From a checkpoint of a small mixture-of-experts model trained on Wikipedia: 8 picks a token.
Below are experts of layer 3 (counted from 0) of a mixture-of-experts language model. Rows are named gate (a neuron's input weights, with its number), up (a neuron's input weights, with its number), down (a neuron's output weights, with its number) and show model dimensions 0-127. Each number is 128 + 32 x the weight over its row's rms, rounded and kept within 0 to 255. Numbers have three digits each.
Before each expert's rows: a language model's description of what the expert responds to; "gets" lists some tokens that make up at least twice as much of what it gets as of all text. This comes from a sample of Wikipedia text that the model never trained on. Tokens count by the router's weight.

# expert 63
It responds to: Content words and suffixes. Adjectives, verbs and suffix pieces like -ing, -ed, -ated, -able, such as political, converted, popular, deleg-ated.
gets: "ing", " of", "ed", "s", "ated", "ate"
gate0:156104116177072139103162135045118081150122178118131070106092193124167107133110098112144098103115103101141163133172148112169161121116193092139121133166087177161117121153144121129104174157146192107140140136125121118156146098082125114174114138084168125162147178150102120167142057092118098075080129075155116125104132181094126129168184179117184127142168082129123088143143111203160163120092
up0:109150120167114100146167187111129107137148134117122122158126128207171115106167153142102180161081123108093058156049114156130105130167130151116189124116113172085140111185082135170165118140133123162195092090130135152079183072166141079122060142164159120146111156069144157046147142137164151128092088155119170125126137118128122131136160133142134172119128092064148159148072161153095089141131
down0:110093100143156122198156115150167166110071153057113129078196104113174114163126139123129118192123199109135085188067124137134107083071142122102098167114118134125072113144139143175109129068110166139160068090060138138182135103136130111126120139165125122116110181124136137118119149147143132117167107175115122124151132116097098145163074131186206100078108090150133132099116184149129108187156

# expert 0
It responds to: Determiners before nouns. Articles and possessives opening a noun phrase, usually after a preposition or sentence start, such as the, a, his, 's, their.
gets: " the", " a", " The", "'s", " his", " an"
gate1:070119116160111174178183170130143111073125087088082134121132134124130191083191153078148115158143104115152081106119139073165119112140136163141153150141133099138096177104136138132108082188171235124054101138158153138135184164177118111143129101173097110148144116104113113173130098072096169143098152111140124129169130149164076131101174119104084126071130135145095132124113161187093160147156
up1:135088127173087142134204127135133119088177134098084121151139094112134127082099156106164102158093127124122125137099184139094105091096085135128148074148098110128090120113093149131158131137176065116121094099165118103186138120147089089178163140143131080144064128121149000135183082197153159190146126108111103109099098133183186139115155170110123101143106173099086151111142136139113146147101
down1:161163162106134121127107153141143116074092129126124092203164042125117107158161131102089123087122162125166125078116095071135117101156094133086219134120140117144098153136163161102195137171161168139142115103094139198078194122133120119128136115091121172132091137120094147195196149093170170069136088151116116108156133128129081131110119134150111106125125159109068142098149196071139138135162

# expert 16
It responds to: Commas and list separators. Commas, opening parentheses, and and in lists, dates and credits, plus some determiners and headings, such as April 10, 1967 or Fish – drums.
gets: ",", " (", " and", " |", " the", " –"
gate3:195162140088101113160131102104105168117099082124172125118085144146140157123104101111098153167172178154079125168164148139137124159144141189122104120104070194149168136127176160111125138180118120054125180094128177133143085151160154102152133073152101112166090126067096125176094110152080116137122123147123172178101098151123100154161171164086060151148107169135159162171169087125196146125145
up3:124109169149088138152114106123133163128168070102113129137127152117131113105068172103153093074090153119126224156096126081141083062112091111120111165147121131040111168155115169078122132085206119170155177142120185157117122102136126135147127054092164103127111085136131104126087094155201099151133122101177148102129082114107086121146143107084134106119076150109137152138085109106071155089134
down3:173138118140114144146148123120141151180152124130118195106122116135149139121057175102135134143186123141108084177100190132111114140133111102121141148186168074090130122097150190154123161125104138156090109226126076190158136131080146148140170076117132187151134214123069146126116161144188174124159161108104157115137125139158106137137095176177175142113176148156135120168151167188153139152153

# expert 21
It responds to: Structure and sentence starts. Table pipes, heading markers like ==, list dashes, sentence-initial The or In, and the after a preposition.
gets: " the", "-", ".", "|", " |", ".\n\n"
gate4:145086099091162149100104179107121092114148159093131187186079127150167055150081125106068140128108115168152161131062115165155113137139074156164151112166066162154152203096097078146134093128124158165101126112127090117125139102143092147155123051147065127164101069134102141151194150110123097132158083103133117130097147128165154108109156147080107131108156150085090155134184109114073147130091
up4:122148118089103157051141147122095069189133125137140101121081117095140117117066096120132087130193161059153071101171130157135118125154145101142123143144167113114134102090157149158140118054150137117125089130129203125137100213162108132109105157174105147097133139206121151126133186132196128097125125146115118123093156101161113179097166170117083139152176151103062124171111115110102065120096
down4:111145115126086108067114109109119165134099129110114095050130134124150095125062159156133134149126163110184087122088163185096169155127094136100097126129181142059100147139115142101113089134160104149121117166167130130187114128076120236137153091163129142110118141128156066155102120191131140128116147127172060127139125138113113086117157184166080133172147149127198176156139139115159104097204

# expert 34
It responds to: Verbs after subjects, table cells. Main verbs right after a subject, such as was, is, won, scored, elected, plus blank spaces and numbers in table cells.
gets: " ", " at", " (", " was", "5", " had"
gate0:102141126139090062141123098047153152169092189092139100147123114124100095103137095131137058163102072180150101182098083136116125162143175141139129148133131103134103123132115110183073130120176089116122105149148099083120138128160146103164107152162160149175113119118157094124083150108170066116169089173167113130135195128150177134133113140062175121108117083146110140102183145073106034115140
up0:149156118093107093091176102116132132111132078114146142086140138093126106094105125096193133162129129136134106127126140126180139090144162114097129178153179074186084139117119128150103125153163150159133089109043146125070130158163124106088102109200145142118123138113135098138113170146090104123102131149106162135217150186118091154150107142200106064120141109222125151128197095087139097059141
down0:140105120117203152129153157104104146151137174162147185155089160142103112166137146145109150103114124191080176083132101158138154154061164115119171154125186122165114091124135106115127077091110101082120133130105088061076117163105143191163092092117168107087158060111104129131113175091117103115141159092080111164109089223096088131134136097122110111140129156096054106177131111147166131135146

# expert 24
It responds to: Structural punctuation. Table pipes, colons, dashes, semicolons, section markers (==, ===), paragraph breaks and coordinate primes in lists, infoboxes and tables.
gets: " |", ":", "-", "|", ".\n\n", "–"
gate3:115069207111199095151107126104054118150079140093187097103131155119169093098176144144153161092111092142190118150122178122095120115150166118120112063124127121135095169112074150124125117083191142145188141129132121116140068111181158133098131149139173087136159138134098079156107107113124118101103086121137094143094204137102162115129180152079107120125099109056077145128132120199110134140135
up3:070084123084129167066135058111121068125110123132136086105150122104133096090219125113085142105170101155123095116135115064141125180163122119132116154181130090080083125119154146176118161167105163120135078103110131156122103121077108118116132135081179176091186161116102131141087132063137082100077133161176160123120149124092126075163146099180091109097128109147155101117131146095130041122134
down3:181115165064124155114155153076111066116140130105174161138102125141111087190117143111136067122129122139124136092087163121216122161121145088129057162105128154036123140137203172055159107123035158094089126108162121108148165110138139071104128110159068128147138130130143111152116118095139126125125086121122115115120113153173142113137107168107096141186120124118100159190133091168171146107112

# expert 55
It responds to: Digits in numbers. Single digits and number pieces in years, counts and statistics, such as 19 + 94, 1 January, 5,929.
gets: "0", "2", "20", "3", "1", "5"
gate4:144096158115157103122135165071157141107053148172172071099153080108149112077147130117106181153140114157161160118101140033125128127141132135220120167091074096149161073192080139101117133154134118098130089128103132132100104132160145093133089097090135089118144103127112112132106105133089148204150198082149095157153150041110159130141154131153150088129088101149177162115142128144131110103151
up4:172140110124168134127111129131126122119034156091164144144102076146158136120100090118143126105150141128138107117199099169169107084099078147126117102140111109127130067112210157126124159116163129112073183124128145099122188130118128169119165123133128195095138131179100097095142115144129112218110109112087146205148083077109156146174133067152215100179135127132176083127150122136090122125142
down4:100071094134141177178132133121161143096146077127135077185020143140120097133130111174125176111143119061110122076184114128113171199121156112109123093107093152136082133105113148191142117142142071148136105131149121131137100162118118121127132174146159098134098215146128116097127106142131177147167165131165135091161136115184160176129107155036166143112145113129106135122134089122074066117156

# expert 14
It responds to: Capitalized word starts. Capital-letter first pieces of proper names, acronyms and headings, such as War(rington), McC(ormick), S(UNY), plus the w in www.
gets: " S", " L", " W", " R", " D", " F"
gate2:104161099082150128105096162152138163168094120119128144173118149164116128098142068108088130143144085183101217107161136141145067092126065112111119081170145108106182170129098151182120106167129112142140160168053163148122091118165136115099083134169108081102088073090114145144093148148132143126160082106121086123164112168139133120122127133138153155125195154159118203128163073182160085129075
up2:119079138137126120128078115121072077144117140118120144122160155075077139154125115079161115111124149077123183099144196106177107105101109114115202160163157142162125152126186174182087143063126110137148135126115159098170079149154127179128116130122033135124117138105082130129066169152132142111116110097119183102162102158102165174134077157127148151164118085177132101063131075147118129132061
down2:121134058105126112123166170108133155158159185136105116105203107135178119110136150068066139096082147137166128094172096159187124107121138107095090144126157086146133126127160065144148119135177117099168147142143188162132111115093097183089169155183129116120130177154144163078156121125186145134044159126139132137156069109166111129112093198140156143102090169116145169142146165146096171141180

# expert 6
It responds to: Word-internal syllables. Middle syllable pieces and prefixes of longer words that take suffixes like -ation or -ing, such as refer-end-um, Post-col-onial, sub, def.
gets: "c", " s", " S", "s", "-", "ic"
gate3:117187129031072094135123049107150131152088127141133139144136118113106114165144186118141100095130165192115116136076136134151112068114068171107125132080152133149097096178106171100113142170134120058180158152170078112110177149139171145102152125096137106170157085111091164132125133129137125155104080151101145163071112187112142135123139109095193136135162166097098108113188192113120100136112
up3:155119117174119188069120123087142141096106192149147147143175112117152099194166104205154108129111109133108126133138122099166122146109127148128126139085097122104099117206166117030063073090131130124156162141128120137124105154153131139121139145161122116089065133122141118093141081140136099074179148144092173095149151054122104189119177105137120082144110127151075092163168094189133137077139
down3:140103134099167101146139096128132045146067189155213098147157170101171139106132153164136106134079029136186121101110204116146098132063206089150146122162135113146135159095120134127087175148133141120100130163109157107143165075126138143183149116121093130101148103108123188115091117190127100149163126074104151127132133114083116152110131121161108132157154079101170145115165133132129169078128

# expert 11
It responds to: Commas and periods. Sentence and clause punctuation, mostly commas and full stops, plus closing brackets, quotes and clause-joining and, as in "California, San Diego".
gets: ",", ".", ")", " and", "\"", "),"
gate3:081177128090131110107158184116089113118132117144133165111125126124117118125173117131153149124117112098099167061123132149104118181071180151166083123097154106120130140139188105060110145102118164128201102100103119060117114118105069141119078115162126076208088185105081155097144110148123066117104144129118133093100170127174111131133150113116130153201111122144062164128207147110194116115097
up3:090164171181189128162161158079109104055096134160149179106161145109124041150117166121121167145116124150139100131144163076072124181156161163166194177195154139139123086115117109106123140094153146126099114116125134124141157092182104149148111121166138058147082149131094117129188138193125125104095104088155170107127163144120138091118103120101146144146128140157151151117122160129067154223139
down3:106172084152116173088071064116104137120117148119118173156167100113143101085137189069116166121183139147179109065153120072106106176139150172084134170132081079086123133100125100123163165084139123124120079218175133116169145105101139120113194132109118112173111166134104079096086095106127097151171144151129089127109149142121142086135172138181107194109111139172125111152142166135140071133141

# expert 44
It responds to: Year digits and places. Century digits 18, 19, 20 beginning years in dates and tables, plus place and country words like United (States), California, Chicago.
gets: "18", "19", "20", "17", "–", "14"
gate1:086128088177130118198158082067095116173124169116129137155121132132106109097191177070104117065153122132099111105124149122125154140096118131153158129144130137158088079099132206084142127130122155107157031144124117165130116143161189118136108081132061091153113184141080037120153149074136118165134095132129132153121140156086107131148086115122135101176150173113167140146126082140160183094106
up1:116099140142102118194074104130148129048104182102152130114082169134120110175086126109102120097075134129065106095127167122111130137142112118096115156116092145084119148127081133068099136194165124148085116133146110045157153162051089152117141124083104083141099170149161157169087139089065191125112095107079109169094095135161114106111154163119097101097090142107084124134067116125090107126099
down1:107097151098101104133113132134106079168097142153139126128100076093116123111194145143192199131132136128069154063115146178156131126178100114146112125096135095110126167106096132122122181127103108125071158077052102116158101073172129137130113136083086162094152134145154135170155164180132148145091128155068125078069154087123148130126146134072117109106158176159159196127077086134108156192169

# expert 39
It responds to: Digits and measurements. Digits, percentages, km and coordinate marks in tables, statistics and citations, such as 19-08, 56″W, 8; 9.
gets: " ", "0", "1", "2", "3", "6"
gate2:070094114077109098171129157101155173112074092184182122119048122139118115138138068102133127127128086129075102107074122150172092104149137131130111179133078188111146151105161149115109138155192081172115121154057108129067165147148144165114144172104150064121104190134169097169118134122112142126102149136127117161085120163102095149114163156121136143152119089104120162101184032133147147133138
up2:050142166161147103125187077131168145112153145186133148086123109145112134103134166133109098123101104165084109123164158116160138171151127114141087081168137125101121193131068114147120109149095143140206186139094196156114116142114198108125124163056166096111150197074143149120107122114106137187166137117069152125121143148153132099133146183207151112100120133099144128187149126112112187118154
down2:129096058113130144122064157092142126175147115045123156105123167169158139147126150107098173125104157105150101109065083160172170145149134082133162143132099085123138108112121117106182095140117137082144048105142128091182150058111131126143143144201165103178170127174109114066113110109098202110104140127164129101094154144152111158074125141109102086118122178076110133115099084165130132081166

# expert 33
It responds to: Spaces and numbers in tables. Bare spaces and digits in tables and lists, ages after aged, years, slashes, == headings, and words like National, Independent.
gets: " ", "/", "==", " National", "20", "("
gate7:145135115090115103144079163130107123150104142106126141179149135035068148125151086180182180205088087137167169130068158149116119128107134133100111133144113127091108210145158129108152120184129109139069169102111108173110120101138082138141126166168149112212151126141094141155076153154103119118117099143121171121122115125081134197088131154110143135094196100097080160116157055134130153128120
up7:130135096121121189037119137097121093145153138107107128109111107149144171081172130111093098179162143122118179150188187118104048126145139111139132173105117144085087097119199099170088127141138090095130118135159185083100133115171147088135107119158095097076190072109096151145133180126180131130124144134115124175136105063106085136078090058139160118128096140125112156081098106160163128120161
down7:120141137159094158146191121147156158183143095105082120118123142108128132154060142118083113141090094169113114129146166103147109153106106076117150089141121153161127128141156126176143179169101127140173157141151123161114171137160168181116136117137173151117177118072087111166163169180160116153122135046095113093165111128164147193139151104141138140194092135071190139140114140090246171131130

# expert 45
It responds to: Clause links and pronouns. Relative and clause-opening words like that, which, who, when, sentence-initial He or It, and numbers in long digit strings.
gets: "1", "0", " that", "3", "4", "10"
gate0:146118126163203082125075145118138139130101131125138045065135089143039069085094099119134119133151127142058151084196126138099126119134158162182120093071099153087143115117089163121155128121160149106174083128154154177178120079178138118054118155123117087072104120151136181133129113105113106155121123148123067105116134093110103102114142113158141133122139111092176148141106095166147131112203
up0:100178121119086083150084116189072132177120150147124138167165149156121126145131088154139142147108133122119082103067135176154176122125111128152135157114110147065124076134149112136176144117160102116096135082145231128093134092117085147141107091143109101117159058083145130107172129119146159144147162136061120166140071090118064043130150101155141116106082096099099174140067125165119148136077
down0:104126179084118163074153108118170175127145120119144176151113044212180114084100103090152117149131108159073073151147121164099114111112137079129133110136137099163143151149096141108129145099129126155099147121073149102120112062164124091106138119176137214114191151132161129109140130080101128065149140168129071166087164164154109134150168118211113172168156170155112136106107146098105108105111

# expert 4
It responds to: Word endings, openers. Final pieces of names and words, opening parentheses before dates or authorities, and line breaks in lists, such as Warr-ington, (1994), Vergè-s.
gets: " (", "\n", " \"", " |\n", ")\n", "D"
gate0:118162143124127159153130202109125075136152168063120150116111085067140231093146101166108129131108115164079088162123154126176151139164097121128118164145064174162114129133104131151134077088092093085122190120130087095090140130131109138162143086158181103134153129197153098136157117126092053066162083125118120145141118180076134127139174152107149111112126124109121079094131159147064130097132
up0:091159153137096102137095122057098190121172172115144160134144070099168120153146090119103134079150151145067087133093120066134113129069189141091124127105131123131091184171094108135132181179122088064126193181119120130114117119182106075163107171164110074143139145110116156123132103158130142120149192115066099119140155092134097113140139079110094119136120104095063155073174155091117115133104
down0:121057118174201103081135113134154122160113047112128151145177219138117104165171117183140108131149084100110135126194070163130104177126135143108144101155167195121176164100102132089180126129191149123127099120122112136161170108107111151123129150093133180111139130142140186137138145117163043159087118116179145088170133095135148141138107086146121137134124156139160123163099088173120075091102

# expert 19
It responds to: Function words and field labels. Common words like the, was, been, became, name, and infobox labels such as Phylum, Also known, Notable works.
gets: " ", " (", " was", " the", " be", " as"
gate3:149080126118126141142136089107084100168106135111135126103096126154152159119160148175115077150110095103116156153125085084073125114139060177158172141120110113148121153157169178124091139165140145124078123156131076084121128000156125158142175110097167093167157177124055140134103146107144088115113105118111126137086140206116134116138112080144155170120139124146102064090152146190098155136096
up3:115169148140102127153192111153112146174154106133082120022136104155143110135115112136194169150181151178123141138140152114097112128126108170073118164119079175115173134084121150135143155101153146142140125112164113121181144105089120109133136160148145159212147166162115151064117178255129102097118128170132119154135104126127145126077136151161115125121095117121155119139113135050160108149074
down3:125131154124108144102120070181214169124165141073163145097175130133103108125136138103158119147128105164109146135107171120094086094071065154122153124106086181139154167176129192159210141125152117141169088136154167146160146156125141189180163182139197178118068156093160109104113158137132101097124091128152118137113185173133154153087079124107143146141066159092124115141146098129146099139095

# expert 7
It responds to: Dates and table numbers. Two-digit numbers such as day-of-month, century digits 19 and 20, ages and times in tables, e.g. July 14, 1:38.
gets: "20", "19", "18", "11", "15", "17"
gate2:143032162154109080065089109056133088160161101132152117111150113156162116108133164114178103136124141206128106166117218183145101115168111168138150093206082130096140097153151176085117160118119162165069100075140135128146127139129103122125112130179168151157073170114141112148140109094125143136177136136140083129170152146103130097097118087108077137132122105138141145061096093111116128084147
up2:111092102230087105093054142106063129110132169127094131118119162167089149119157133137155092105134141145105129138110149172148089131120157170066089119199144193121138180135155156102079143106126058191110164112135136139128079137086074198141180163098144143090109160139125143174100117153165102084170100133120114144125151174103133117154104086188141106082143116109142126110149150104111152082114
down2:159160150122134028145214055164139165150143116092076125085185104143136184115175107126090123120069153119114158137166099169159164104131096076142123116154128104165117107101135133135094126127097110126068114110149140133156106168191090125116142195077070102119132186164152165069109138140136121134154171162168090074167100122143122121075138116090120129201111137123121172129123141151131151143106

# expert 46
It responds to: Articles starting noun phrases. The and a after a preposition or verb, starting a noun phrase, plus same, different, similar, part, this and it.
gets: " the", " a", " it", " this", " their", " have"
gate0:111088168102141058135102137068060139179113141108196135087086147144128118068138051143255115136091084069158081119142138145105137095094168139155107090135108143096145113124130128125092156102126081080134125131120130118122152142130116111097108152111113096139126178143105129132131130132099166107120135133177118106074119141082098144205191136122122149134144127134083044091148116128135135070110
up0:092120120068155142121110163169118104143163156143131083136131092110167107102059167125158155162101148114108119122082135156177092113108160115089137106110114104123169136158089206123071036096113169208090156126113151171123083168156148157048131157204149109155119164149090179135231141135114116103091138119073148106178132139136158160107123133128122129142139148153123162163109156127120124128111
down0:100127096133159095076106105099110149110130094114047146156124172102143150103158136116133125018177127149139140092171112140095143133100072076170180140124125148105055135170149125101184179140154113109149152156092092109059120138114114122161078121149075147081151195169161102084098132096134120128092099111100154111131150160149101107086107156106093115061072095120078131099151144129112139161097

# expert 27
It responds to: Word endings, quotes, commas. Final pieces of names and words plus commas, brackets, quote marks and 's, often in music entries, such as Padg-ate, Somers-et.
gets: ",", ")", " (", " \"", "'s", "\""
gate1:127147145173074057116132175116063089165124153104160216152131122068156163108127093146131107143144174111124154182103130162142124104120149153097108165078142117132133092039104125100097027104130136192136109125102136158104114099124098140116096112162123097131108148221174101151156039123139126080096153123115109114093120151160103125142105150116141178167119152099121109151136122143095125100090
up1:091123116142167187116109139113134132168171167123085077132152133104134081136137138108187070138155169089185107149106164109180146078115132078105101156145076077129080150126155147106134144156152116139085178143168188175148139134085143088156138152143089125165156101165149134094169133143194156132126183171144113092122160117082167176075115101130069168149076060120114119120089078106077136106126
down1:118116111144073115167192143148125125147178149108122160114126141117145170120104106146144092136106122135097094097136044165157073189127109125086163086088192077140115173132210133137112095105104121104118157158132093121077126181180092162137180130135098135090136095129205152168122152064167138147120118147143139082145095129077123136209056105093116117139144182160129086123164151120102125129103

# expert 49
It responds to: Mid-name syllable pieces. Inner or final syllables of names and words, such as o in Nintendo, ate in Padgate, ay in Friday.
gets: "a", "o", "i", "an", "er", "e"
gate3:079141128094098100144148161099145149170104095110138142140114190141068150144139126121149130114132152149141134105059098119114128106115181174188083112153124119150180121071103157115190119096123152099120088114130098159095113127117222168191104174182160102206100130183102102108200135162107155153118104132115120163061179083110115073081147112172111170146116123083138138109133087145139145136114
up3:082198107138141105125164108165160174125143146121174189114065181126117087177143148139123110144103114123125154197075119137138085126109068186122156138119078141147113123140117133111129114132072122107149174154136111117095058087113146161122145106171101103133116095130111106145127166094087146049090149110150104152119118136152159185086169135110203170087137102162124120119167170082129086054067
down3:162137127074084118148143147118116077068145105130091151153170152125107123083127133141111145099137163119091149114082118144170128107180113100138149096144134165150125130049071194123130098133142157180143112076134153138171100120160116088120158182146122108094165168120134171099144103231139115204149097097100135171096136174118116152046048166169119097144120098098117117083183111130126150113127

# expert 42
It responds to: Table cells, line ends. Spaces, line breaks, pipes and numbers inside tables and infobox dates, plus some mid-word pieces, such as am in dynamite.
gets: " ", " |\n", "20", " |", "\n", ")"
gate0:165149114084113082117092109144094073201072114096145093177123125142136100152139134079132106138110120131117189124196166119129094108144154180092110147130170164130075143119129138157130177118116136145114077126098084154064148150112084134114078188103126084122120099142173131163150135116092124148166124153037117122112158128073157063163059183096078110106137117083118137115160134105137131070077
up0:099181102071193159162177133165124152178068089121148155133152106139098166123171097146112158135115069125122114123112136166172189158126132141114145129194136102153099165130141107158139134153152094134119167136173199144131098145201183118088130126133125137093122148141142105135135130122092081104133063171107122212132074090160085107136052147099142140170069186144105115128122111152145142154190
down0:041061118116087065082129134183108123119123143107150119110100117181185138116138112158127083125097151103104113206144063171128137128189155113119151138115149069144088098142152162091105161140103121144192193161124077133188120094144120104140141126109128135131151138140152170151142102115147171115083077141150175104131126168141159098125119134096146094075047084058116107122080130154141096130158

# expert 28
It responds to: Determiners after prepositions. The, number words and quantifiers right after a preposition, such as in the, of all, along, three; also closing brackets in tables.
gets: " the", ")", " two", " with", " on", ","
gate0:123100115065151114175099111130100128159150123118140108124159134143231114085147144136123123096074099107190105165111140141099105147127151136137166126079202167087130137147152207112178112117117051119105107103130160121168155151105149135104122128131136066207168139159103128108104141091116133134046106136139186133124118101093176126094113073113133122094144092063088167124088160096166138141077
up0:142126163176208125097068116126166119126108130061127104119122142112058138134111147129137158160131091079125103118114122118124121025122111144091083151091110109099112119088137089117164081085176142115132174129128147108168107099165075131188132072063130111151186127122126145071147077157123075101149096169153117134174154154155076158174048084132147171124139143109151097116083133133123146157137
down0:091071161102169094115120154096108146131172118151143097081091163129077139111099064165085127115166122133029110052060076127102125134087142162137094090074104190126092133142130119141100215113099081119142151042109064112144167125165121125132111091182090117119150133177173093106097123134108141152115147134142156112135111081150108146171150141128121088145140141121120087121086128139146136168143

# expert 51
It responds to: Spaces before years, periods. Spaces before years after in or between, sentence-final periods, and verbs like is, had, noted after a subject.
gets: " ", ",", ".", " is", " was", " had"
gate0:128129090075118061180076138126139161165082106175134106107054105103140144132108193140105160151178107093088110185108181151169128133121117096085171151087087170100136164134136123102151106133127138172128083214093152077112107161141136133139162102130122095113164132171167064135113151144071144098137090163087188125134165118095164141162074097142104141135160137163121109138112077100075130170151
up0:058166120146208125098178109118173171198129115104065105165103133136153137138125124092086101160117128124147077129091180098168137113161149077138120108105089145131161094179119115192121108100133109130128094132096149092134092119133092185121140169070146152089150108163157136104188143125160105122124101099109074082098128118154085093106133185105113093143179190137081115074142174167151142081089
down0:174121103146129118183119119088136077127070132097074131078070167148137109110136145130090133134096109163122080125119221158094151100131148127185139072136143098143042160111166056112183124103083073156152082129138116190095117140126157167153103111087104136153163202124157071102143138149120042103140118099129123108159137137108172111122133113159067112132123120145186137145119126155098132126108